Experts of a small language model: 45.9M parameters.
Below are experts of layer 7 (counted from 0) of a mixture-of-experts language model. Rows are named router (the router's row for the expert), gate (a neuron's input weights, with its number), up (a neuron's input weights, with its number), down (a neuron's output weights, with its number) and show model dimensions 256-319. Each number is 128 + 32 x the weight over its row's rms, rounded and kept within 0 to 255.
Before each expert's rows: "mostly gets" lists some tokens that are sent to it at least half of the time; "raises" lists some tokens whose logits its average output raises strongly, later layers aside. This comes from a sample of Wikipedia text that the model never trained on.

# expert 11
mostly gets: "%", "====", " Sch", "American", "==", " Chinese"
raises: "ic", "ance", "ary"
router [131 126 139 112 147 106 107 146 116 158 141  90 100 118 122 131 121 117  77 158 120 122  75 158 203 101 107 157 101 181  44 120 174 143  73 138 131 116 158 125 113 127 132 160 131 144 148 154 137 135 152 143  92  99 134 165 133  49 136  98 184 105 161 125]
gate0 [218 119 122  97 165  78 190 138  91  94  97 141 122 154 123 143 128 147  97 163 128 130 109 145 118 155 146 144  84  68 111 108 155 134 151 199 140 213 131 103 128 136 142 111 130 162 194  81  89 105 156 102  93  91  96  94  77 202  90 195 132 102 129 148]
up0 [121 177  84  96 107 142 114 159  76 157  80  91 173  97  66  90 103  83 191 206  91 120 123 147  90  95  89  86 111  72 107 129 144 109  70 166  63  91 146  95 105 145 106 194 174 111 122  67 153 170 116 147 125 148 148 134 122 118 154  94 118 149 198 105]
down0 [132  88  93 201 121 122 110  77  71 130 157 112 115 141 135 136 118 101 102 105 151 162 114 134  83  99 193  83 158 141  95  89 116 144 157 139 132 118 113 133 144 171  53  92 166  81  94 171  88 138 181 191 113 197 154 145 118  75 129  98 146 109  73 169]
gate1 [176  40 179 131 118 145 216  64 116  45 111 107 165 121 140 190 129  92  85  92 148 162 169 144 163 156 119 121 141 113  93 149 200  79  82 252 155 142 133 115 172 117 147 146  93  74 107  84 159 118 155 115 139  92 116 142 125 139 136  54  88 122  99 121]
up1 [137 126 158 111 168  94  94  73  96  95 163 164 192 172  83 162 119 111 174 145 101 108 154 177  87 121 182  65 152  77 140 167 141 138  94  98  92 140 187  98 155 107 155 164 141 126 162 114 147 153 123  87  66 163  81 111 116 154  83  80 143 156 123 161]
down1 [167 127 147 126 128 127  95 139 135 107  91  99 134 162 137  86  77 104 124 123 156 105 132 125 121 148 123 151 132 111 160 164  97 108 175 136 102 172 125 129 107 143  93  94 198 145  89 108 145 148  82  57 154 166 151 130 113 120 132  81 159 136 115 116]

# expert 9
mostly gets: " After", " under", " through", " during", "After", " along"
raises: ".", ",", " and", " of", " in"
router [153 113 179 157  78 122 114 136  85 114 171 109 125 147 202 135 147 144 110 152  86 180 138 117  94 111  88 168 121  55  81  92  93  47 135  65 137 106 162 153 148 164 142  99  36 132 158 116 130  92 175 147  73  76  94 127 100 124  93 125 127 127 145 136]
gate0 [139 178 153 105 138  90  64 150 157  69 164 135 108 142 189 178 187 117 148 108 173 166 115 112  76  76 116 128 153 113 135 103 113 101 123  90  66  87 137 139 106 187  67 114 115 163 165 187 154 150 119 150  68 124 119 129 146 135 188 170 121 108  84 115]
up0 [156 122 101 147 129 102 149 142  71 110 115 124 148 119 113  56 105 156 102  81 128  87 124 164 207  77 132 130 131 102  70  98 160 151 113 138 182 139 150  68 121 106 102 150 117 121 144  66  86 169 113  60 125 155 190 123 129  92 121 120 166 180 122 122]
down0 [112  83  96 110 136 138 150  86 140 139 147 100 120 184 167  95 101 140 126 180  76 139 115 161 140 143 172 131 148 124  93 131 100 154 114 134  96 108  99  78 175 130 172 111 130  91 157 171  76 151 132  96 111 125 108 180 170  62 173 116 100 115 101 106]
gate1 [147  62 128 168  97 142 146 119 110 157  94 111  89 101 109 141  96 125 152 125  78 137 184 125 112 137 110 168 123 117  98 117  89 111  90 168 127 129  89 139  98  99 171 103  57 166 160 110 109  91 156 146 119 106 112  70 114 139  99 134 122 150 193 151]
up1 [ 72 126 122 164  86 144 145 160 122 105 139 151 140 100 125 153 198 124 163 126  86 150 137 134  96 108  98 103 153 137 167 187 129 109 128  65  95 113 142 156  81 162 144  93 146 113 181 160 108 113  72 138 137 148  65  72 149  86 140 135  98  53 166 110]
down1 [117 112 155  48 121 166 150 169 116 113 109 129 119 138 224 143 128 132 144 188 128  70 149  99 123 121 116  96 102 132 132 168 115 180  76 153 104  85 112 139 136 186 158 140 143  72 170 113 146 130 110 150 101 191  83 187 160 119 145  87 131 205 122 133]

# expert 10
mostly gets: "In", " during", " In", "On", " On", " between"
raises: " the", " ", " a", " his", " this", " an"
router [ 99 155 109  94 127 159 132 123 145  49  99  58 121 136  93 134  96 167 176 140 117 106 119  92 104 160 158 121  74  77 108 118 151 174 120 158 165 118 115 126 148  98 117 134 152 117  93 107 145 144 148 111 129 102 170 142 112 126 151 144  99 124 131  99]
gate0 [132 119 161 144 118 133 132 159 111  85 159 121 123 148 161 121 158 155 165 158  86 116 143 126  77 139  93  95  97  98 121 103 145 126 204 126 154 145 154 149 157  99 204 110  88 117 163  55 164 120 106  92 143 105 136  96 113 143 111 118 154  94 141 116]
up0 [ 41 114 143 173 158  91  97  88 155  51 158 144  63  73 137 149 116 193 147 127  42 137 149  85  75 158 141 101 104 131 111 122  98 103 125  88 135 130 158 176 107 162 103 110 113 105 104 100 152 161 150 120 129 147 112 141 131 152 145 123 138 145 206 135]
down0 [ 90 118 117 113  63 126 102 196 105 134  78 152 106 172 140 107 153 178  76 169 126 187  96  71  81 115 140 120 120  86 103 138 129 162  80  89 110 129 139 123  82 121  84 157 150 186  89 139 149 138 211 158 167 119  95 100  90 110 149 125 124 126 150 180]
gate1 [ 90 143 113 142 172 139 168 133 124  85 101 115 108 101 142  84 169 141  68 171  86  87 177 223 153 122  83  78 128 125 115 177 138  91 102  89 143 132 139 104 151 130 128 142 146 149 151  86 126 107 106 133 109 127 166 141 136 122 151 160 132  96 203 104]
up1 [153 118 103 132 121 164 167 186 136 125 125 131  92 195 223 126 107 115 143 111  92  92 170 153 130 180 100 148 189  78  93 124  95 178 109 188 151 176 190 101 178 128 127 116 104 130 163 157 172 144 110 100 122 112 116 140 129  73  78 122 154 177 127 118]
down1 [ 90  92 156 113 135  93 182 151  66 123 119 192 104  61 127  87 143 123 143 117 125 122 114  87 152 172 119 147 123 131 141 183  46 117 113  81 123 119  99  68 211 156  67 116 129 132 133  93 116  98 186 124 175  95 141 143 170 171 125 105 102 124 137 102]

# expert 13
mostly gets: " Charles", " William", " Washington", " while", " Minister", " Richard"
raises: " and", ",", " of"
router [139 135 105 132  93 126 148 160 138  98 123  97 137 143 140  93 172 101 134 155 100 120 189 136  98 110 115 127  77 106 108 128 126  70 116 110 152 140 158 155 131 128 185 154 147 106 135 153 156 156 137 174 125 120 107 121 122 111 128 220  66 145 115  84]
gate0 [122 161 141 207 119 115  70  91 134 132 167  74 106 116 100 143  86 146 126 146 111 109  89 109 139 162 100 119  83  92 107 170  99 108  98 100  99 119 176  85 109 145 130 105 103  93 104 113 191 129 125 152 142 141 111 149 142 106 100 136 113 138 144 179]
up0 [117 158  90 149  91 158 109 132 102 133 211 139 106 155 178 114 148 141  68 118 146 132 146 112 120 144 109 113 132 112  75 178  70 184  91 161 104 120 152  84 143  96 145 121 143 147  89  91 175  98  75  83 210 163 117 138 144 125 154 133 100 167 174 113]
down0 [ 58 179 118 147 196  86 142 135 150 145  67 139  90 152 141 163  63 106 121 111 151 101 163 114 112  99 106 107 183 132 120 108 132 117 184 129 110 123 179  76 124  39 150 122  84  61 131 173 125  86 186 158 125 171 134  87 114 102 125 142  95 130 116  83]
gate1 [125  78 137 123  95 140 146 202 182 138 192  85 150 153  86 126 106 113 154 177 128 122 127 163 120 167 114  85  93 131  91 110 204 150 135 122 117 206 169  67 153 159 107  44 117  73  81 140 168 190 101 155 144 105 154 119 107 137 134 137 131 142 153 208]
up1 [142 159 109 171 112  97 108 161 136 190 109  76 177 164 142 147 159  94 136 149 150 183 167 120 108 137 111 136 140  78 148  51 111 165 146 126 121 233 105 112 127 149  69 102 119 174  65 161 103 166  90  96  98 126  88 163 101 203 159 104 170 131 144 167]
down1 [101 133 103 146 126 115 116 127 112 143  61  67 125  90  94 150 144 127  47 103  79 130  77 208 149 129 214  85 117 174 126 168 109 111 129 114 104  76  83 130 150 128 116 119  86 122 115 142 101  99 138 141  87  74 128  86 162  76 122 179 137 125  93 154]

# expert 1
mostly gets: " game", " song", " role", " series", " book", " story"
raises: ",", " of", " in", " and", " to", "."
router [171 109 152 137 104 121 145  87 104  54 141 121  68 131 150 147 112 144  91 101 131 138 137  89 101 170 135 145 125  32 105  96  87 111  94 114 193 104 158 102 161 127 161 102  39 116 130 119 123 116 140 115 116  68 149 107 109 102 146 130 140 167  99  95]
gate0 [136 178  85 113 100  95  98 113 148 125 138 132  86 151 156 113 139 179 145  97 131 190 148  92 114 131 181 110  84 133  98  71 147 130 160 138 135 132 135 157 122 122 143 121 108 155 164 150 146  90 128 132  77 105 126 128 110 117  86 119 160 116  92 135]
up0 [150 141  82 122 109 135 114 128  57 127 151  81 167 121 128 113 123 128 126  87 136 133 145 141 104 128 107  85  96  81 113 183 103 135 148  98 156 190 114 134 133  83 139 107 157 121 134 102 128 122  95 128 123 135  82  69 142 154 132 112 137 134 148  76]
down0 [121 146 153 164  83 185 115 108 145 126 175 142  51 132 133  92 107  92 110 147 148 170  90 121 162  72 104 131 141 142 117 124 123 126 153  92 110 129  96 155 143 148 114  75 103 164 134 130 202 104 136  57 151 158 145  48 106 152 143 145  82 149 124 101]
gate1 [120 163  92 142  98 144 180  99 131 141  64 141 141  97 121 142  58 117 116  96  77 213 139  94  88 181  81  99 132 145 182 121  74  64  55 161 118 175 149 149  85 129 202 112  81 134 165 121 110  78  69 175 117 165  76 139 108 101 106 131 127 175 103  99]
up1 [160 132  93 168 118 139 221 103 158  96  87 164  96 175 103 121 110 101  64 120  82 101 115  35 142 153 168  91 128  99 139  88 152 121  27 170 176 138 136 127 143 115 162 135 100 122 123 113 126  98  86 110  97 181 115 133 105  60 115 108 147 155 105 127]
down1 [145 137 178 153 144 103  78  61 131 124 143 110  95 102 142 109 113  85  84  78 191 111 141  34 143 172 104 137 117 172 203 124 143 115 141 165 148  74  77 161  85 113 153 113 149 141  94  95  93 124  99  94 140  88 103 138 112 120 107 122 136 141 169 165]

# expert 14
mostly gets: " However", " rep", " ag", " appeared", " Although", " available"
raises: "0", "1", "2", ",", ".", "3"
router [116 131  92 119 116 162 103 122 142 113 204  88 151 149 154 123 103 104 148 104 140 105 168 118  63 196 171 164 122  87 135 119 134 133 135  95 123 119 220  86 105  74 167 130 112  67 133 152 122 133 131  92  71  99 126 145 114 182 119  91 113 118 137 135]
gate0 [114 120 201 164  92 123  97 142 138  74  91 153 118 182 139 133 162  30 207 148 137 135 140 102 119 172 134 122 118 108 152 111 136 125 102 100 136 128 188 142  91 147 125  91 103 174 131 163 107  78 124 143 126  86 127 125  90 121 179 140 114  80  91 164]
up0 [161 129 155 142 121  78  84 139 133 171 132  69 151 156 109  81 140 119 121  86 149  67  89 155 116 122 106  52 142 148 112 165 137  91 131 124 126  80  91 155 161 136 135 135 141  99 122 114 129 147 119 141  95 153 113 139  93 187  95 120 142  80 135  61]
down0 [151  89 178 120 165 153  47 153 128 191 115 130 122  87  78 114  97 140 119 116  98  78 114 121  92 125 136 119  74 156 122  94 117 131 183 163 152 121 141  95 130 145 101 187 155  90 129 146 163 142 149 102 125 165 148  60 168 111  60  95 135  95 170 133]
gate1 [103 115 124 113 136 155 127 169 106 170  90  85 105  98 132  91 160 186  99 111  99 124 143  69 102  97 147 164  96  79  91  84 145 154 100 143 163 161  98 153 177  83  69 143 102 156 119  73 151  53 160 105 158 164 127 149 131  82  88 104 138 117 146 155]
up1 [160 162 125 155 104 112 124 120 138 143 114 116 127 118 157 130 117 117 142 173  42  85 155 191  85 132  84 124 117 154  93 144 142 105 138 119 129 122 128 123 132 130 122 112 136  90 142 161 145 214 138 185 145 110  93 101  82 117 121 149 101 101 126 138]
down1 [122 105 165 158 148 121 115 146 161 119 159 137  89 114 132 166 128 137 144 152 101 173 161 117 106 127 149  89  98 114  80 171  90  52 138 175 112 180 117  88 107 141 195 131 157  99 192 130 158 216 123 124 163 143 130 136 132 101 134 119  90 110 106 113]

# expert 2
mostly gets: " not", " always", " work", " role", " job", " considered"
raises: " in", ",", " on"
router [ 68 113 156 145  71 158  63 153 175 143 198  62 186 112 149  85 151 101 186 178  87  96 114 124 113 111 101 121  71 154 129 135 157 151 142 116 125 117 136 149 112 100 143 120 100 120 126 143 141 143 129 157  97 121  82 138 108 148  70 111 139  66 170 191]
gate0 [188  45 142 160 172 137  66 107 150 133 134  71 140 106 137 146 148  34 121  66 156 101 148 140 117 125 160  96  94 105 137 171 123 147  77 106 166 158 122  90 140  98 148 120 175 130  95 145 119  18 153 112 137  92 137 165 155 132 132  76 161  87 148 113]
up0 [182  75  84 104 144 184  95 116 150 111 179 162 130 110  11 126 101  86 132 173  78 170 116 168 131 122 206 125 147 127 124 119 118 181 122 146 181 163 134  39 112 105 142 134 147 126 151  88  79 116 115 106 147 119 121 101 117 130 153 124  95  76 148 146]
down0 [112 140  99 136 162 157  97 163 154 195  94  45 148  76 171 155 130 124 162  42  97 151  91 124 109  96 159 140 138 122 139 176 166 167 126 155 103 118  86  37 142 146 125 129 113  97 139 176 173 183 126  80 152 176  82 142 171  94 106 186  78 143 153 144]
gate1 [148 165 120 167 174 124 103  80 170 134 143  96 145 137 128  92 126 153 119  71 142 105 104  81 136 116 139 126 100 153 141 180 178 163 141 140 134 134 180  99 117 107 101 156 114 149 164  69 121 113 173 127 135  89 122 185 134 153 107 176 134  89 135 128]
up1 [142  65  99 110 177 112 160 138 124 161 138 100  75 167 151 117 131 145 103 122 149 165  31 144 140 108 178 146 183 120 118  71 105 145 158 134 115 102 112 133 152 140 126 158 123 132 127  88 175  66 102  62 122 158 176  85 119 126  99 175 157 183 180 105]
down1 [147 103 169 140 153 189 119 150 131 152 162 128  83 168 139 107  85 131 110 167 113  70 221 140 110 162  50 118  90 149 139  83 177 126 111 152 138  95  65 166  95 153 145  89 134  94 125 140 143 174 139 133 174 119 159 164 110 138 166  97  84 128 134 113]

# expert 12
mostly gets: " which", " that", " where", " when", " However", " while"
raises: ",", " the", " in", " a", " he", " "
router [137 107 196 134 128 149 134 106 138  84  89 155  53  86  91 137 120 168 164 149 111 108  83  89  78 113 135 148 110 100 110 124 129 113  87 131 167 133  88 115 130 145 103  87  15 109 117 156 159 136 128 164 129 132 117 130  94 110  98  88 128 114 165 124]
gate0 [158 151 107  98 134  49 143 132 100 155 118 129  74 177  96  87  79 146 164  71 118 109 155 128 147  72 105 162 153  80 172 119 116  73 138 123 138 100  98 146  67 138 130 124 137 132 142  94 176 151 129 167 109 154  86 120 162 109 179 158 121 182  85  88]
up0 [152  86 113 128 184  95  47 133 164 126  91 148 182 130 121 137 155 146 130 172 117 112 122 174 178 127  46 124 144 118 117 136  68 144 111 147  70 100 151 130 140  57 155 155 167 167 136  92 123 109 153  99 120 128  91 142 144 157 142 149 113 113 142 118]
down0 [112  50  98  79 144 145 118 111 143 136  72 170 102  77 150 183 116 162 138 140  93 125 135 188 125 119 113 166 144  50 186  75 150 138  46 138 171 153 119 126  91 167 123  97 130 112 116 113 114 154 157  68 125  79 152 123 103 145 103 184 183 133  90 157]
gate1 [ 82 137  96  90 132  67 129 114 147  79 133 104 120 155 154 159 123 136  93 123 125 236  92 144 113 147 173 116 168 118 100 129  67  72 148 131  76  28 130 183 145 192 105 117 119 137 155  91 128  60 112 133 126 158 110 118 126 151 114  51  90  88  82 170]
up1 [106 123 105 128 137 164 168 133 195 118 124  99 169 147 199 138 129  80 108  99  98 123 175 133 143 152  97 137 126 119  88 149 128 118 169 121 151 142 189 132 160 173 111 135 155 129 120 177 124 141 211 156 133 106 145 152 148 158 146 150 113 157 108 107]
down1 [108 209 131 114  94 120  92 134 143  82 146 152 104 107 134 127 217 144  88 110 145 214  76 155 198  67 156 159 127 125 108 138 138 116 140  95 134 160 158 174 203  56 106 164 113 133 111  50 107 102 174 112 167 136 110  97 170 107 188 143 120 172 114 166]

# expert 15
mostly gets: "idae", " available", " electric", " appeared", " Racing", " Airport"
raises: " by", " of", ",", " at", " in", "."
router [145 110 142 128 118  97 103 153 106 176 168  89 140 204 214 139  81 160  87 120 112 168 120 114 194 155 147 138 152 124  79 132 110 168 158 113 138 118 146 174 152 152  98 133 122 148 186  68  98  84 143  95  79 108 152 155 122 110 102  92 170  87 124 168]
gate0 [118 202 194 103 121 137 147 147 178 118 108 109 116 152 148 183 114 132 136 152 126 107 143 121 107 125  62 171 149 126 100 113  69 156 146 151 139  85 107 113 172 118 133 147 134 155 125 119 117 170 146 126 113  99 130  53 143 112 147 166 157 115 161 114]
up0 [104  80 102  62 131 145  94 170  78 169 124 165 124 143 121 103 186 147 151 163  54  79 169 146 104 110 133  93 145 140 167 144 113  89 159 168 141  96 155 145 124 153 166 123  99  88 134 122 111 129 131 118 131 125  91 208  99 182 137 105  81  89 124 122]
down0 [104  84  74 136 138 138 101 172 155 140 162  89  88 164  91 101 171 151 126  65 111 102 146 121  90 170 168 143 116  88 127 170 158 138 143 126 100 182 136 122  50  53 107  96 139 103 156 115 110 110 104 142 158 103 117 188 130 143 140 105 107 112 144 193]
gate1 [109 127 104 180  98 142 145 163  96 118 134 138  62 105 154  67 193  83 173 122 124  77 128 137 109 121 110 116 152 121 140 136 203  80 165  35 145 134 135 119 134 109 176  96 182 125 141 121 137 178 128 168  91 166 134 142 149 114  98 133 108 106 184 133]
up1 [157 143  60  39 114 101 119 102 205 139 116  50 161 119 121  59  38 169  77  77  80  77 141 156 154 122 168 141  97  91 100 140 124 130 170 139 163 104  93 101 122 137 133 193 127 163 156 121 101 122 128 122  89 143 106 151 121 143  78 140 163 141 109 149]
down1 [ 52  70 112 124 140 107  84 157 140 151 158 105 111 128 111 126 128 105 144 146 107 151 128 141 109 120 137 144 128  72 106 169 139 103 129 152 158 124 116 157 130  87 115 102 172  87 121  66 119 142 106  59 104 104 116  65 115 150 153 144 168  96 128 111]

# expert 4
mostly gets: "===\n\n", " Apps", " metres", "%)", " Votes", " ===\n\n"
raises: "1", "2", "8", "7", "9", "0"
router [142 135 160 122 111 123  77 154  96 143 115  86 134 158 180 172 126 170  90  81 138 154  86 164 154 156 162 120 161  84  74 150 168 140 128  95 171  90  81 161 129 170  96 149 145 161 134 106 113 143 147 139  48  82 111 128  89 157 121 106 159 132 108 150]
gate0 [163 127 136 107 135 143  92 182 117 121 178 120 128  93 108  71 124 109 133 150 138 129 121  89  80  99 136  84 100  91 116 143 119  51 134  70 181 170 105 150 142 118 155 109 173 151 102  78 103  97 124 135 100 157 108 177 105 120 157 194  97 101  97 128]
up0 [110 141  86 119 123 138 140  96 114 116 102  83 111 138 148 170 136  96 155 176  49 121 136  92 149  72  98 118 150 170 121 143 142 145 129 107  94 125 102  99 110  81 114 148 105 193 106 181  98 140 136 120  78 135 142 101 124 112 121 101 145  68 112 124]
down0 [147 141  71 169  73  90 145 138 147 109 115 104  97 113 118 146 112  95  82 113 118 116 114 136  96 138  89 144 129 187 150 102  90 110 143 123 150 158 164 126 122 145 107 108  70 129 126 147 143  98 158 126 167 113 187 135  82 160 135 102  94 116 155 153]
gate1 [124 159 155 139 129 102 182 153 155 142 117 165  98 112 136  91  60 116 104 114 106 104 123 153  85 120  67 133 102  83 151 105 158 125  67 112 149 113 120 109 148 147 116 126 116 116  84 111 111 129 137 150 116 186 161 128 131 152 127 155 122 118 154 182]
up1 [111 127 138 168 120 172 164 114 143 115 197 128  80 153 199 153 111 107 150  86 138 113 112 107 125 142 140 214 115 115 140 157 171 108 157 102 146 104  86 133 123 133 128 128  92 169 124  97  70 111 142 149 185 123 170 131 132 129 148 160 149 145  92 141]
down1 [159 117 160 196 148 107  77 101 152 172  62 151 105 113 135 191 104 124  73 129 122 156 145 167 164 157  67 134 118 177 156 103  51 110 114 130 116 147 118 125 160 221 162 132 128 138 105 128  95 110  69 131 139 114 101 148  47 114  72 119  66 154 108 163]

# expert 0
mostly gets: " York", "iper", "bury", " Angeles", "ampton", "berg"
raises: ",", " and", ";", "ur"
router [156 136 155 117 155  90 108 157 156 138 128 146 148 191 157  96 111 166 130 165  59 147 166 110 101 169 149 147 166  90  83 156 114  89 124 119  75 128 141 179 170 159 134 154 108  65 157 143 160 148 139 124 122  84 158 178 139 153  67 169 102 133 152 129]
gate0 [197 105 116 101 118  96 147 140  78 139 113 107 119 145 162 101 120 125 146 146 104 148 137  93  97  83 118 167 139 134 122 137 196  86 119 149 180 150 117 141  64 187 141 118  64 127 144 116 148 106 112  74 102  84  95 125 137 127 150 158 134 130 134 110]
up0 [120 184 109 166 140  94 120 136  83 107 144 137 128 163 151  73  93 136 123 157 121 155 137  97 101 109 128 198 111 164 121 170 171  85 154 173 145  96 155 158  77 113 102 154 104 148 180 113 170  87 130 111 118 104 130 137 153 137 141  98 167 173 120 100]
down0 [140  66 123 143 112  97 124 105  90 125 114 147 137 162  99 156 115 111 106 129 118 103 106 148 146 172 166 139 186 150 148 169  65 154 100 175 101 128 126  90 118 102 114  43 124 108 124  87 116 131 124 104  98 123 102  90 165 118 141  89 140 144 138 174]
gate1 [105 181 159  87 167  77 133 185 127 155 137  86  67 156 157 152 121  87 152 182 147  62 102 105 146 161 155 111 112 116 124  93 168 138 141  76 109  88 159  97 138 112 103  71 139 130 205  92 159 156 163 163  44 182 122 177 121 134 141  66 136 106 171 174]
up1 [128 186 103 110 138 111  92 152 106 124 109  86 154 113  89 158 127  97 134 147 129 125 160  98 128 144 109 114  80 115  80 144 127 144  85  37 169 157 137 130  93 173 141 137 118 153 149  84 121 134 129 121 106 151 114 133 102 138 170  84 118 109 117 107]
down1 [111 144 188 136 109  44 162 104 152 119 125 114 141 119 109  94  47 161  73 135 131 101  94 152 111 137 122 126 133 132 158 103  78 126  73 146  97  99  97 131 137 104  76 145 159  93 114 128 116 124  94  67 127 130 154 153  69  79 133  64 133 147 122 159]